config = dict(
    hidden_size=224,
    hidden_act='swiglu',
    router_score='sigmoid',
    normalize_top_k=True,
    routed_scale=1.0,
    init_std_router=0.00681,
    norm_eps=1e-05,
    tie_word_embeddings=False,
    learning_rate=0.00196,
    beta1=0.9,
    max_steps=8359,
)
Below are experts of layer 5 (counted from 0) of a mixture-of-experts language model. Rows are named router (the router's row for the expert), gate (a neuron's input weights, with its number), up (a neuron's input weights, with its number) and show model dimensions 112-223. Each number is 50 + 12 x the weight over its row's rms, rounded and kept within 0 to 99.
After each expert's rows: a language model's description of what the expert responds to. This comes from a sample of Wikipedia text that the model never trained on.

# expert 31
router:55 55 36 48 42 34 58 57 56 39 56 58 39 38 28 38 58 65 61 38 62 49 36 49 44 44 48 50 57 60 53 51 26 49 45 59 44 56 29 80 46 49 39 40 40 36 69 64 44 46 36 42 60 34 48 63 52 41 74 54 29 49 58 42 43 47 45 71 31 61 23 54 29 57 38 82 41 43 55 49 48 65 34 57 55 57 52 21 54 50 50 56 50 49 57 78 40 58 55 44 37 54 42 38 57 42 46 41 57 45 97 44
gate0:50 73 57 36 50 54 22 65 63 51 30 54 39 53 46 62 54 48 62 52 70 22 40 40 36 43 61 27 50 57 49 25 58 65 64 55 50 53 53 52 46 64 61 55 61 24 59 47 54 58 40 68 45 56 35 36 48 53 36 51 57 50 59 67 50 68 34 54 57 34 46 25 45 38 61 51 48 40 35 45 61 47 52 49 36 55 69 36 48 35 40 53 50 44 60 48 53 43 49 52 63 34 61 39 54 38 22 40 29 45 69 49
up0:57 67 40 59 56 33 50 48 44 71 37 63 53 68 70 66 54 68 27 24 65 33 41 68 45 38 46 54 46 55 66 41 38 44 68 57 47 61 65 40 51 41 55 48 53 43 55 62 39 30 52 59 41 30 65 52 22 62 32 62 38 50 48 56 38 60 62 62 60 52 22 52 70 28 53 71 43 40 40 44 56 64 55 54 43 52 36 44 53 65 29 42 56 70 62 43 51 59 38 42 69 58 48 61 31 48 53 51 38 46 69 51
gate1:52 54 33 47 38 47 39 65 50 46 33 45 67 58 59 57 34 66 58 61 63 11 55 62 64 41 39 52 37 45 42 34 65 45 71 31 68 82 43 60 53 62 76 45 37 46 60 39 50 34 69 56 69 62 58 63 81 41 36 53 60 53 50 69 64 53 46 57 47 40 51 31 55 53 49 55 66 56 45 54 71 47 57 64 35 48 61 35 59 71 41 45 15 58 61 57 37 48 52 59 58 62 36 49 48 47 40 63 53 51 50 45
up1:54 41 73 46 33 48 59 47 66 32 34 41 27 50 38 44 47 62 78 55 39 56 73 44 68 62 59 60 61 46 57 63 48 64 39 59 71 64 48 47 56 19 43 69 53 43 32 54 74 35 39 65 65 51 51 63 51 49 61 62 49 39 53 64 51 22 40 61 42 67 36 34 55 58 65 40 56 50 48 58 24 53 34 32 52 41 50 48 51 58 55 56 58 50 27 50 51 47 25 59 51 67 50 45 60 35 58 60 49 64 49 49
Place and foreign names

# expert 24
router:56 56 67 66 31 37 65 41 43 52 44 42 42 41 26 47 65 72 49 43 50 60 19 49 43 71 43 51 63 55 64 31 43 41 67 55 49 68 44 59 58 46 54 48 44 40 55 53 43 49 43 56 41 21 48 51 41 53 70 55 37 46 66 53 58 60 41 61 35 61 27 56 53 72 16 56 53 50 45 63 35 72 39 52 57 50 55 24 39 49 58 45 48 36 71 77 22 68 51 51 42 62 32 39 53 52 52 51 72 48 68 39
gate0:53 45 45 58 43 45 50 21 39 75 30 69 63 50 52 35 65 50 55 46 55 43 56 59 78 60 47 53 45 48 42 39 42 62 50 63 59 30 56 47 47 44 62 64 33 57 55 44 45 65 57 35 23 44 45 52 53 39 65 39 43 53 33 58 40 56 44 61 54 75 54 56 40 57 45 56 47 51 40 32 43 34 59 62 59 52 50 44 48 24 48 49 50 36 64 57 41 39 71 46 54 39 47 43 47 35 46 58 30 59 65 29
up0:47 62 64 49 36 55 50 65 48 48 50 65 53 78 57 50 57 45 60 49 44 48 43 31 53 51 40 54 42 47 42 46 31 57 45 29 56 62 35 45 31 76 53 44 58 36 45 80 64 48 58 45 51 49 47 56 55 74 34 70 73 55 55 26 46 72 48 56 59 58 50 45 51 61 44 38 48 59 44 52 41 53 60 43 82 69 20 25 16 47 53 70 47 36 44 52 39 41 34 55 45 60 46 50 39 36 56 42 55 28 47 70
gate1:44 50 63 52 57 47 50 49 62 56 64 33 49 34 43 42 52 25 75 53 46 59 57 63 41 47 37 63 45 58 52 46 37 49 72 48 71 60 66 54 40 50 54 60 61 51 25 49 30 48 33 37 40 36 46 54 58 47 47 58 73 34 80 49 20 63 56 52 30 56 51 40 48 50 71 41 38 31 54 46 44 55 54 37 64 71 44 47 53 62 61 44 36 57 40 77 48 61 51 61 34 57 29 36 54 52 37 56 68 56 60 80
up1:43 60 58 38 69 46 33 57 70 39 50 45 59 60 77 38 68 44 44 51 71 34 39 50 55 56 63 31 51 45 36 59 38 47 45 43 45 53 39 66 42 35 38 36 38 49 50 59 68 54 60 53 50 41 47 34 69 59 49 72 40 58 19 53 59 21 61 45 40 24 28 44 51 51 57 67 45 60 60 47 47 53 51 41 26 23 43 52 45 66 39 52 58 35 59 39 33 42 54 41 76 52 75 61 41 54 54 60 38 40 56 42
Non-European name fragments

# expert 9
router:39 56 66 41 30 31 53 56 70 59 43 52 59 47 60 55 52 50 56 47 37 46 51 66 55 45 59 39 41 65 35 45 45 53 63 54 58 47 60 72 30 63 17 32 36 46 69 72 31 60 48 67 42 35 37 44 45 34 64 43 42 41 61 54 48 36 37 54 37 43 34 48 45 62 42 47 52 50 67 62 55 54 34 61 50 49 62 49 40 58 41 35 45 29 54 85 49 40 59 51 33 70 47 46 54 69 44 54 54 55 63 68
gate0:47 60 52 46 39 39 32 44 33 58 55 50 69 49 53 66 55 41 52 66 55 70 49 33 62 49 20 60 21 44 57 38 49 46 62 55 57 37 38 50 43 49 30 47 58 22 58 66 57 39 59 47 40 74 47 54 60 32 37 54 36 45 55 45 57 58 20 56 38 30 58 40 18 43 64 42 56 37 65 43 48 61 52 53 58 21 52 41 49 49 67 43 46 54 41 64 32 16 61 71 45 55 53 44 38 63 51 27 54 45 62 43
up0:64 45 20 36 48 56 48 58 23 34 50 40 38 60 68 49 71 50 30 31 33 47 62 82 34 34 65 39 67 60 12 61 64 71 42 46 32 53 46 47 51 37 50 51 52 52 38 57 35 60 45 38 65 52 44 44 21 54 56 37 56 41 31 61 39 66 52 53 48 65 39 56 69 50 73 59 69 65 41 52 35 59 53 54 50 66 46 51 35 43 51 49 29 44 64 37 52 52 40 28 42 37 40 56 66 28 49 69 52 67 53 58
gate1:56 50 61 42 68 39 70 80 24 62 66 56 52 50 31 50 52 47 52 49 43 29 60 54 47 43 08 34 71 40 51 59 34 64 44 54 32 61 23 62 60 51 84 44 53 37 53 63 45 47 19 64 48 66 40 48 24 40 47 53 52 49 51 49 38 69 36 50 45 47 44 40 44 62 67 67 58 47 46 50 71 65 34 40 47 61 56 49 44 37 22 39 54 43 61 65 51 71 56 40 56 70 45 35 27 66 34 42 64 23 62 44
up1:25 40 65 34 58 68 58 60 40 63 67 62 58 49 54 57 34 29 41 27 45 40 58 54 51 58 36 47 54 31 31 56 43 54 33 42 44 48 45 35 37 65 65 50 60 47 62 54 39 49 32 52 59 72 38 28 29 38 42 51 49 38 38 68 48 84 28 50 55 44 53 50 47 51 74 36 54 40 67 25 41 50 59 47 34 48 61 52 49 47 24 40 55 59 44 51 52 60 56 60 61 59 32 52 33 66 48 50 57 39 59 62
Mid-word fragments, ranges

# expert 41
router:53 65 66 76 30 26 67 53 57 50 41 48 48 33 35 44 60 58 56 41 56 42 38 54 47 77 42 38 60 57 46 38 24 50 65 59 52 71 47 56 49 54 26 33 21 33 47 53 66 51 37 59 53 25 51 64 55 55 74 47 49 47 48 44 49 43 45 58 39 25 23 42 41 58 50 75 49 44 66 57 49 54 36 45 44 47 60 39 45 60 49 28 41 54 49 70 40 55 51 43 49 60 31 25 66 50 35 39 58 58 63 48
gate0:46 52 78 44 53 46 68 56 32 59 44 44 93 34 62 38 35 55 35 75 69 44 50 62 50 40 54 50 60 39 66 62 38 46 55 67 57 62 41 64 52 58 56 58 49 30 59 59 55 37 57 60 42 66 26 36 39 45 59 59 48 53 50 40 47 53 22 57 52 42 52 55 64 58 54 52 51 37 45 40 51 49 63 54 46 46 66 31 51 60 41 23 54 59 81 61 49 69 57 51 60 55 39 46 55 47 39 50 55 57 59 34
up0:53 42 71 87 40 32 65 50 60 62 50 47 61 44 46 36 40 35 42 46 58 34 53 62 36 38 48 39 43 36 45 55 39 44 33 65 38 52 46 65 61 80 54 44 50 32 63 68 47 39 47 63 43 29 39 56 47 43 56 71 40 32 42 35 50 49 47 51 55 60 32 58 47 36 51 45 47 40 58 34 65 36 48 48 63 53 67 49 55 32 51 53 47 54 54 59 51 58 43 47 48 56 43 37 65 65 60 33 54 48 56 65
gate1:64 60 37 59 52 60 57 59 42 73 47 39 30 66 57 50 80 57 58 38 49 46 46 50 64 58 41 45 36 66 62 53 36 74 71 45 58 57 46 55 29 66 39 49 28 43 42 54 62 64 43 56 55 58 50 50 73 49 59 46 54 53 50 38 33 48 48 59 58 35 29 44 37 55 49 66 43 51 59 51 37 69 38 40 21 35 45 41 44 57 40 37 46 43 45 51 26 44 44 43 53 56 56 39 65 40 43 54 46 65 67 49
up1:51 46 43 61 52 44 53 46 61 61 53 35 51 58 49 43 57 27 52 50 50 36 49 38 70 50 43 48 56 40 77 41 32 61 66 52 63 47 47 46 43 64 38 50 22 56 30 56 72 63 48 48 63 69 41 49 58 41 59 51 38 27 46 41 53 42 56 75 38 47 29 50 44 46 37 48 63 51 52 39 23 48 27 39 08 38 38 47 43 48 48 47 52 47 53 44 51 51 45 50 72 62 41 47 54 48 59 41 34 71 43 42
First names

# expert 29
router:56 71 48 47 22 39 54 43 39 60 45 33 49 25 48 43 67 53 61 52 47 46 38 53 59 44 57 45 49 50 51 44 51 44 59 41 48 66 64 81 50 72 44 36 48 22 45 49 42 43 53 72 60 61 33 48 51 56 75 61 54 49 54 57 48 71 59 57 60 57 40 25 38 49 41 70 47 64 39 63 66 45 53 33 50 39 81 38 42 53 30 45 33 50 53 82 34 45 61 43 40 66 54 29 56 57 37 25 72 42 70 53
gate0:62 63 70 45 44 50 65 48 50 57 55 54 53 45 81 38 84 33 60 35 26 63 35 23 56 43 50 67 41 64 42 38 67 52 42 17 68 62 46 46 37 59 37 50 64 45 45 54 53 54 59 62 57 57 49 50 33 47 75 64 54 57 51 72 42 65 35 50 36 40 34 59 39 72 49 43 41 59 40 55 44 56 46 40 43 59 42 46 55 71 46 40 61 35 66 58 58 55 43 63 34 24 22 52 47 73 51 61 48 76 57 51
up0:46 38 38 28 60 33 74 48 51 53 45 45 70 33 59 58 54 43 40 38 47 54 57 37 58 54 47 60 47 60 50 52 42 55 88 55 46 62 38 58 56 43 34 36 43 58 51 49 55 40 60 50 55 16 46 66 57 66 35 54 46 54 50 50 62 41 48 65 73 43 52 54 69 51 48 63 35 68 43 52 55 66 57 42 53 31 50 73 47 68 59 25 63 47 47 73 43 49 66 63 48 50 60 55 43 69 61 48 59 59 37 57
gate1:55 47 57 65 35 48 41 61 40 48 47 28 56 35 50 44 60 55 34 63 59 56 36 68 46 49 20 60 43 52 51 59 53 43 58 84 35 43 40 53 49 77 62 44 51 33 47 55 22 55 54 58 72 39 37 47 46 62 46 41 57 60 53 55 65 45 53 53 49 37 70 38 41 62 32 67 46 60 56 57 80 65 56 42 50 38 27 73 67 68 28 59 42 60 84 63 47 47 50 54 54 47 39 58 47 52 40 60 52 46 38 37
up1:42 40 42 61 55 45 70 63 51 64 58 53 28 54 63 47 65 41 56 49 45 52 42 34 47 39 56 33 54 48 45 47 61 50 36 27 72 39 41 56 47 48 46 51 48 45 56 61 53 61 34 31 42 60 47 48 51 45 61 31 49 59 41 59 42 60 40 36 40 46 44 66 52 57 59 49 41 65 48 48 49 37 52 51 41 55 30 29 48 56 71 59 41 26 35 38 34 58 43 30 66 20 71 45 50 72 83 54 59 62 79 60
Mid-word fragments

# expert 4
router:39 53 46 55 28 28 60 58 54 49 62 33 38 39 24 42 36 69 54 41 60 48 36 53 57 63 52 35 38 70 45 45 31 56 39 46 65 78 64 54 55 55 45 32 16 33 63 60 71 49 47 60 48 43 24 62 78 59 64 64 61 43 45 53 38 40 47 61 30 48 39 38 31 71 45 51 48 48 52 62 51 64 63 52 41 45 49 43 31 72 50 40 42 47 70 70 42 52 44 36 58 59 56 14 68 52 28 48 62 52 54 40
gate0:28 52 63 52 44 43 52 53 47 38 42 25 60 38 33 46 40 43 41 42 38 76 44 47 50 73 64 43 42 45 52 36 43 74 58 55 60 83 77 48 57 54 48 51 60 30 38 65 67 55 78 58 55 61 55 46 59 57 43 60 51 75 40 32 61 62 64 58 61 60 26 17 44 41 36 34 53 41 51 65 37 53 53 52 41 56 37 47 40 45 45 58 25 47 48 58 59 43 33 50 57 37 34 48 52 47 37 67 64 40 47 28
up0:74 30 46 53 40 61 41 49 56 41 28 70 51 58 60 70 61 55 59 31 33 36 51 33 34 59 62 68 61 30 28 47 68 52 55 51 29 42 32 55 52 54 53 43 53 42 63 45 48 33 40 41 53 55 44 51 57 45 54 52 34 45 63 49 60 46 38 37 62 69 67 79 36 53 51 70 35 43 49 66 36 54 43 41 59 39 44 32 55 53 33 54 31 51 50 61 56 65 54 39 49 48 39 68 47 52 52 60 46 57 42 59
gate1:41 51 49 58 26 44 67 49 48 53 62 53 38 35 58 50 50 49 32 66 51 54 61 38 46 64 44 66 43 65 56 54 50 63 50 62 78 59 58 45 49 63 46 36 57 58 64 39 69 66 62 66 38 59 42 74 76 60 51 60 53 37 70 58 41 37 31 29 26 45 32 41 33 39 57 62 52 28 43 58 34 64 58 49 43 41 81 59 40 53 75 45 52 33 54 49 50 35 50 43 55 53 72 34 73 65 39 49 66 64 58 39
up1:39 41 49 45 45 18 61 51 45 16 58 55 37 57 51 49 52 66 30 66 73 49 38 31 63 65 61 38 72 63 63 55 52 58 55 63 49 52 64 43 52 31 49 51 47 64 43 49 58 52 36 45 39 30 44 63 58 53 57 41 65 31 52 78 60 31 59 22 57 60 56 32 36 45 53 51 43 61 58 53 26 65 53 58 62 62 36 53 54 43 38 49 78 55 66 53 57 33 57 41 52 40 63 33 55 45 50 59 51 60 60 54
Music and word fragments

# expert 61
router:42 53 53 49 20 37 42 62 59 67 31 43 43 41 51 57 67 53 60 36 47 48 48 56 45 45 60 42 41 53 47 36 54 63 56 40 53 51 41 57 64 66 35 42 34 52 93 68 45 50 37 55 51 37 32 32 63 49 75 38 40 37 48 44 48 29 40 46 24 50 38 48 38 53 48 39 44 49 58 59 58 67 46 51 75 54 57 36 43 53 58 33 60 47 70 84 32 47 75 42 48 57 41 50 57 62 43 34 50 72 73 53
gate0:34 43 38 37 45 64 41 56 42 49 51 21 66 52 63 79 49 51 33 45 32 52 53 50 59 47 32 56 33 53 66 78 62 61 44 55 39 58 54 47 56 47 56 35 59 43 71 55 72 51 36 29 47 53 55 49 34 38 42 38 44 44 47 39 49 41 55 59 38 55 45 41 50 51 56 63 59 52 53 56 48 76 32 64 46 55 50 46 54 39 54 32 52 39 55 45 47 55 61 36 52 50 24 54 53 38 57 55 52 53 46 29
up0:44 47 59 60 47 54 49 63 85 36 51 59 61 49 37 52 48 59 59 56 39 44 28 68 45 33 31 52 63 72 71 50 40 50 41 38 27 34 33 61 75 58 34 61 73 70 30 49 40 50 49 61 42 40 66 71 58 44 68 51 34 41 41 60 57 52 34 47 53 36 42 49 35 46 53 45 49 47 63 49 59 47 37 53 35 57 30 60 30 44 45 61 72 62 37 48 12 64 49 41 48 27 61 44 74 64 70 49 56 61 39 46
gate1:47 72 71 56 52 47 54 62 56 70 39 57 30 35 62 61 58 42 45 55 39 77 42 50 55 49 62 36 37 53 49 47 66 67 61 55 58 52 61 48 48 56 35 26 70 45 76 41 55 60 53 45 49 54 44 50 46 43 35 48 27 77 48 41 58 61 67 43 55 37 56 37 44 28 50 49 64 35 39 48 56 57 59 50 60 37 51 63 45 65 41 32 62 37 50 50 50 67 56 41 38 50 53 38 53 46 63 52 53 72 54 76
up1:53 41 50 58 41 47 50 69 34 59 52 39 57 55 67 81 61 36 29 33 57 74 34 46 54 47 42 51 57 62 59 69 44 51 36 47 43 58 46 45 52 47 51 42 58 55 49 60 51 53 28 51 60 67 46 47 24 22 60 52 60 31 49 63 48 32 40 26 35 42 42 42 48 54 58 59 75 62 39 31 52 49 55 37 63 53 53 51 46 44 49 42 43 65 47 31 41 42 63 25 40 42 53 47 62 46 48 72 57 72 48 50
Mid-word pieces

# expert 32
router:54 59 43 48 19 42 53 49 64 58 57 52 24 43 41 28 68 74 57 55 60 50 32 75 51 61 60 32 55 56 56 29 36 58 34 43 30 36 46 67 58 46 45 37 26 52 57 68 52 68 38 53 36 46 32 49 58 53 61 61 37 53 52 45 37 40 43 44 46 58 42 42 34 53 45 67 51 49 61 51 54 69 54 52 55 60 62 49 48 51 40 63 44 55 55 68 43 53 74 46 31 61 50 46 59 79 42 40 59 46 48 41
gate2:42 29 45 57 40 71 46 48 52 45 41 59 42 95 43 49 63 62 44 76 47 50 46 39 56 63 66 35 52 49 57 48 68 49 54 46 62 32 25 48 36 40 62 49 51 52 60 58 57 46 55 45 61 55 55 50 44 35 63 45 51 65 51 44 54 67 60 67 41 57 71 51 49 55 65 56 73 57 43 67 62 62 48 29 38 40 56 48 48 48 39 33 58 56 52 42 69 50 45 35 22 42 31 61 51 52 56 77 42 63 59 40
up2:34 42 67 48 44 55 58 60 75 31 40 57 67 33 32 47 65 48 61 53 54 48 70 58 55 71 44 21 65 45 57 25 53 46 43 51 39 56 50 51 59 54 43 38 29 62 42 40 51 57 47 41 62 49 56 28 57 60 65 42 45 43 36 47 43 43 31 50 51 69 47 42 45 52 46 67 46 64 51 57 45 55 33 47 40 62 60 42 56 47 48 70 37 70 66 45 47 33 52 50 30 35 44 50 68 54 29 70 34 70 58 78
gate3:47 51 52 46 33 66 56 38 48 46 56 55 49 81 49 69 56 65 42 44 56 37 55 39 11 59 36 48 62 60 55 30 61 66 56 36 50 32 45 48 43 65 50 38 53 58 45 40 38 53 65 52 28 48 31 41 44 59 60 68 51 63 52 54 31 58 57 55 35 56 49 31 49 49 42 63 37 35 59 42 55 49 70 56 83 53 50 36 65 46 43 64 74 53 62 53 53 70 62 40 45 68 43 38 52 67 57 47 50 58 50 57
up3:45 47 45 82 50 37 59 25 57 53 28 48 56 25 52 46 57 26 49 64 49 56 51 51 66 44 54 55 49 36 51 43 47 44 66 62 56 58 50 63 35 47 59 52 47 63 59 56 41 36 60 42 43 43 61 55 76 50 35 62 62 48 36 72 57 59 92 48 39 41 45 48 42 47 50 50 47 60 41 40 52 57 60 59 36 29 64 53 31 59 79 55 68 39 44 43 56 40 42 63 52 25 44 51 67 49 49 66 61 47 63 46
Determiners and adjectives

# expert 45
router:46 53 48 60 47 44 66 64 49 45 53 45 52 53 35 39 60 66 60 50 69 38 41 64 35 44 40 44 55 52 53 61 16 54 74 65 49 59 45 64 42 41 32 39 34 32 67 63 64 44 36 45 52 38 50 49 62 66 69 47 43 46 55 37 52 49 43 65 41 38 33 42 34 62 45 65 49 39 55 53 46 70 35 48 44 52 54 22 44 50 47 49 48 60 65 76 53 44 57 44 54 55 31 38 60 55 33 31 61 54 70 28
gate0:37 59 50 48 38 55 54 36 58 48 51 47 59 40 56 69 59 63 54 39 39 64 52 60 44 39 47 50 40 72 51 50 51 67 73 55 45 68 39 56 41 48 34 24 51 61 51 46 56 34 45 61 59 48 49 39 61 36 39 59 41 30 42 38 38 15 46 49 46 57 45 54 28 57 53 53 24 59 46 53 57 51 44 65 34 30 48 37 34 52 43 47 51 51 59 49 60 66 37 54 59 40 63 51 64 70 56 29 78 27 44 59
up0:39 53 56 65 41 43 50 69 45 75 65 41 32 46 55 46 58 41 51 73 48 43 58 43 41 79 29 46 57 43 40 72 53 46 53 53 56 46 66 48 47 55 65 58 42 60 43 57 26 77 52 51 36 50 62 53 69 65 61 55 65 58 64 38 54 72 60 34 51 46 60 41 60 37 47 66 59 51 49 32 45 28 75 29 80 40 52 64 64 31 39 29 45 40 21 53 50 35 67 43 46 68 53 51 43 45 32 58 33 47 36 46
gate1:55 37 36 23 50 65 41 48 44 34 46 55 61 44 50 57 34 80 52 39 55 51 62 51 39 53 48 47 52 53 32 49 73 33 36 46 52 51 29 46 60 35 42 43 42 47 67 43 40 41 48 47 53 44 36 53 58 63 47 62 57 38 52 43 32 29 45 36 63 34 38 54 46 73 44 46 82 51 53 72 48 44 50 48 42 56 67 50 67 54 34 52 32 44 53 58 56 52 85 37 52 60 51 42 56 41 56 65 63 54 49 42
up1:55 56 70 50 42 49 36 43 52 52 62 66 43 54 43 67 35 47 74 26 66 54 44 48 44 48 66 57 30 31 76 31 48 52 64 50 45 73 46 47 66 31 61 38 31 64 53 49 45 45 73 45 61 38 52 49 58 61 49 41 52 58 46 73 50 53 50 44 41 59 50 53 59 46 33 51 60 66 42 70 32 51 44 64 60 43 38 52 56 37 57 54 46 50 42 58 48 54 31 63 40 54 33 38 47 51 56 55 61 35 54 52
Name endings

# expert 47
router:53 70 48 38 42 40 71 59 63 51 48 51 37 33 26 35 75 87 72 55 52 62 37 55 44 63 54 27 56 80 56 56 46 56 38 66 64 38 45 75 73 54 64 34 37 27 61 60 49 44 38 56 43 24 52 54 50 55 57 42 50 37 53 35 40 49 46 56 44 40 34 31 53 56 41 60 50 61 43 65 46 63 47 55 44 47 58 47 59 42 34 54 37 58 51 65 53 63 60 29 37 75 47 33 54 58 57 33 74 55 51 50
gate0:41 54 59 58 45 42 49 62 40 60 44 58 63 38 48 51 69 67 58 41 39 61 51 44 42 58 38 53 29 64 55 41 40 27 58 65 59 65 46 43 69 55 34 43 47 63 55 31 59 35 43 35 39 51 49 78 57 48 55 39 56 46 32 52 21 51 38 51 37 37 54 44 41 45 38 76 41 48 47 68 40 50 55 35 47 66 56 33 23 58 53 50 65 49 61 39 45 37 39 56 20 53 41 31 52 40 28 74 69 57 64 40
up0:39 43 44 60 52 56 48 65 52 51 43 59 45 41 51 46 63 67 39 50 56 74 45 31 48 69 46 32 40 52 63 57 41 37 54 51 60 56 40 50 56 62 50 40 45 58 55 49 53 33 44 38 31 64 55 83 57 48 41 40 46 55 39 58 27 54 42 57 36 44 71 27 40 36 57 55 46 41 51 70 37 39 64 29 32 54 72 50 37 43 62 37 74 54 53 36 43 50 39 44 23 56 59 43 51 45 33 57 60 59 48 41
gate1:32 64 70 57 31 51 67 40 76 61 53 56 59 47 65 65 58 50 43 47 67 30 38 43 47 38 26 24 63 52 58 38 60 37 51 44 55 44 60 70 34 74 64 54 32 54 58 52 45 39 35 61 40 41 51 43 63 56 60 57 48 56 35 56 56 55 31 50 53 47 42 53 38 40 45 44 59 62 43 40 46 43 42 43 50 62 54 42 44 58 41 50 48 39 45 60 40 42 55 51 50 54 43 58 29 71 54 43 31 63 57 63
up1:63 41 38 55 56 54 34 63 45 49 51 42 58 42 41 41 30 61 60 50 37 71 67 56 66 71 72 81 66 55 35 68 47 57 51 38 48 58 55 35 63 48 34 50 38 48 53 58 50 65 43 51 71 50 28 44 51 67 44 57 52 59 57 49 48 39 79 56 43 61 56 52 69 59 65 35 33 40 68 75 49 57 56 67 45 57 49 47 41 44 61 29 72 46 56 35 57 35 45 29 46 40 47 34 71 39 37 52 71 47 62 34
Clause-opening pronouns

# expert 0
router:48 79 52 65 26 52 50 50 64 69 51 39 52 51 41 48 57 56 36 51 37 46 34 66 56 67 55 53 46 59 55 55 44 36 36 41 48 44 47 58 42 40 49 39 37 44 66 61 40 61 42 68 53 37 50 55 48 59 81 64 58 48 41 44 44 47 64 43 44 56 41 33 36 47 37 47 54 53 62 55 61 48 53 41 44 41 36 45 35 34 44 50 43 53 41 90 50 49 60 31 48 57 59 42 58 54 42 38 54 63 56 43
gate0:42 56 42 41 46 38 58 25 45 51 55 62 47 60 48 67 50 69 73 53 34 60 58 64 43 31 57 58 48 35 65 67 65 35 70 67 49 54 66 46 71 42 47 40 47 54 46 58 49 47 37 61 59 41 47 57 53 58 68 62 52 52 60 40 48 55 44 72 54 29 41 19 41 59 68 49 44 43 42 50 43 49 49 41 44 38 71 39 30 56 30 43 60 54 50 60 57 48 50 50 72 47 66 56 48 52 16 46 64 31 47 71
up0:58 58 55 40 49 48 46 60 32 27 50 68 62 53 49 51 46 43 71 42 67 47 41 75 42 65 40 42 50 45 52 31 59 64 48 51 64 48 40 65 44 44 54 39 52 32 58 61 53 50 52 50 35 60 52 58 47 47 57 27 50 58 56 53 55 63 03 48 33 61 69 43 72 50 48 41 48 45 42 36 53 48 29 43 55 52 33 69 70 50 63 56 37 20 43 52 62 47 50 43 31 55 34 41 38 25 62 55 15 57 51 74
gate1:61 54 37 45 39 57 51 44 58 75 59 32 41 51 37 57 63 68 59 65 47 58 52 28 23 41 79 45 79 62 44 65 56 38 61 25 66 57 50 45 49 47 54 54 66 50 34 38 42 41 42 47 52 59 65 49 33 56 49 31 68 36 67 82 73 38 63 67 50 63 52 48 49 43 52 38 42 69 41 52 68 52 56 64 49 45 57 41 44 57 60 50 40 55 57 64 41 63 54 60 39 48 29 47 48 33 41 61 78 45 52 40
up1:54 44 58 41 60 48 41 31 55 44 58 50 58 54 57 55 34 62 57 50 61 47 46 69 26 36 46 47 43 38 58 53 68 37 46 54 45 33 71 55 59 36 68 55 66 53 35 38 64 54 37 64 59 53 45 56 28 49 42 30 63 62 69 61 56 47 55 56 41 67 31 76 68 55 43 53 43 57 41 47 94 63 61 49 49 52 58 32 51 58 51 50 56 46 58 45 40 73 46 82 36 31 51 57 51 39 32 37 69 26 62 38
Single letters and word starts

# expert 34
router:50 58 66 53 45 46 45 69 55 57 49 37 45 55 46 31 70 48 48 36 60 49 00 51 45 44 57 26 48 58 38 66 30 63 58 66 35 67 52 63 61 48 47 43 32 27 59 57 55 41 33 61 34 31 44 66 41 56 60 58 52 41 37 53 41 68 49 58 48 65 31 43 50 46 37 56 52 66 51 54 55 56 48 37 56 51 61 29 52 47 57 60 46 45 64 83 45 40 67 59 45 58 41 36 65 50 59 37 43 44 55 56
gate0:62 61 36 55 51 58 49 62 39 44 34 52 52 53 66 38 55 48 46 73 56 42 44 67 40 57 52 17 32 38 57 39 36 60 27 36 36 52 59 49 43 49 56 41 33 30 80 30 62 69 40 65 47 62 51 45 45 50 44 29 72 48 56 69 55 52 46 45 37 46 52 42 37 65 35 55 54 63 46 81 74 57 40 50 52 51 38 63 47 41 56 61 41 56 41 61 45 42 71 29 39 53 44 25 37 56 55 47 46 64 69 41
up0:48 45 50 49 70 65 21 59 42 65 30 42 68 45 61 59 65 38 35 57 46 47 64 57 28 61 39 32 45 39 37 42 42 47 43 53 35 45 58 38 50 52 42 39 48 34 64 38 84 36 64 58 47 62 53 63 40 74 57 25 70 64 48 58 46 61 38 59 55 55 50 56 33 49 37 58 41 58 41 67 39 37 49 51 46 37 23 66 31 45 54 68 65 42 45 45 58 48 65 46 52 39 40 45 42 47 69 64 24 59 48 72
gate1:50 35 51 42 51 47 56 39 62 55 56 61 48 41 51 45 52 41 42 71 55 51 55 52 74 65 53 42 50 59 63 53 52 67 28 36 65 43 35 58 47 66 44 34 32 67 55 59 32 56 36 58 32 48 46 28 41 62 66 50 51 49 52 43 43 48 23 55 32 39 52 62 59 45 43 62 60 61 53 50 32 58 38 41 63 79 48 50 43 37 39 35 35 48 64 48 41 58 51 53 38 29 62 69 51 56 46 40 55 22 47 49
up1:42 27 86 49 47 60 50 39 47 61 58 70 50 66 39 35 60 55 46 43 46 45 46 52 60 49 31 63 60 53 48 48 54 49 46 39 67 46 43 37 51 55 38 54 64 53 52 51 15 49 49 47 43 45 49 67 43 58 52 55 39 63 44 50 40 66 36 78 22 58 56 60 64 50 50 42 48 41 53 35 28 71 53 44 61 72 63 60 52 48 53 42 49 49 57 58 37 48 40 53 51 38 37 68 50 47 75 43 54 39 48 50
Foreign name syllables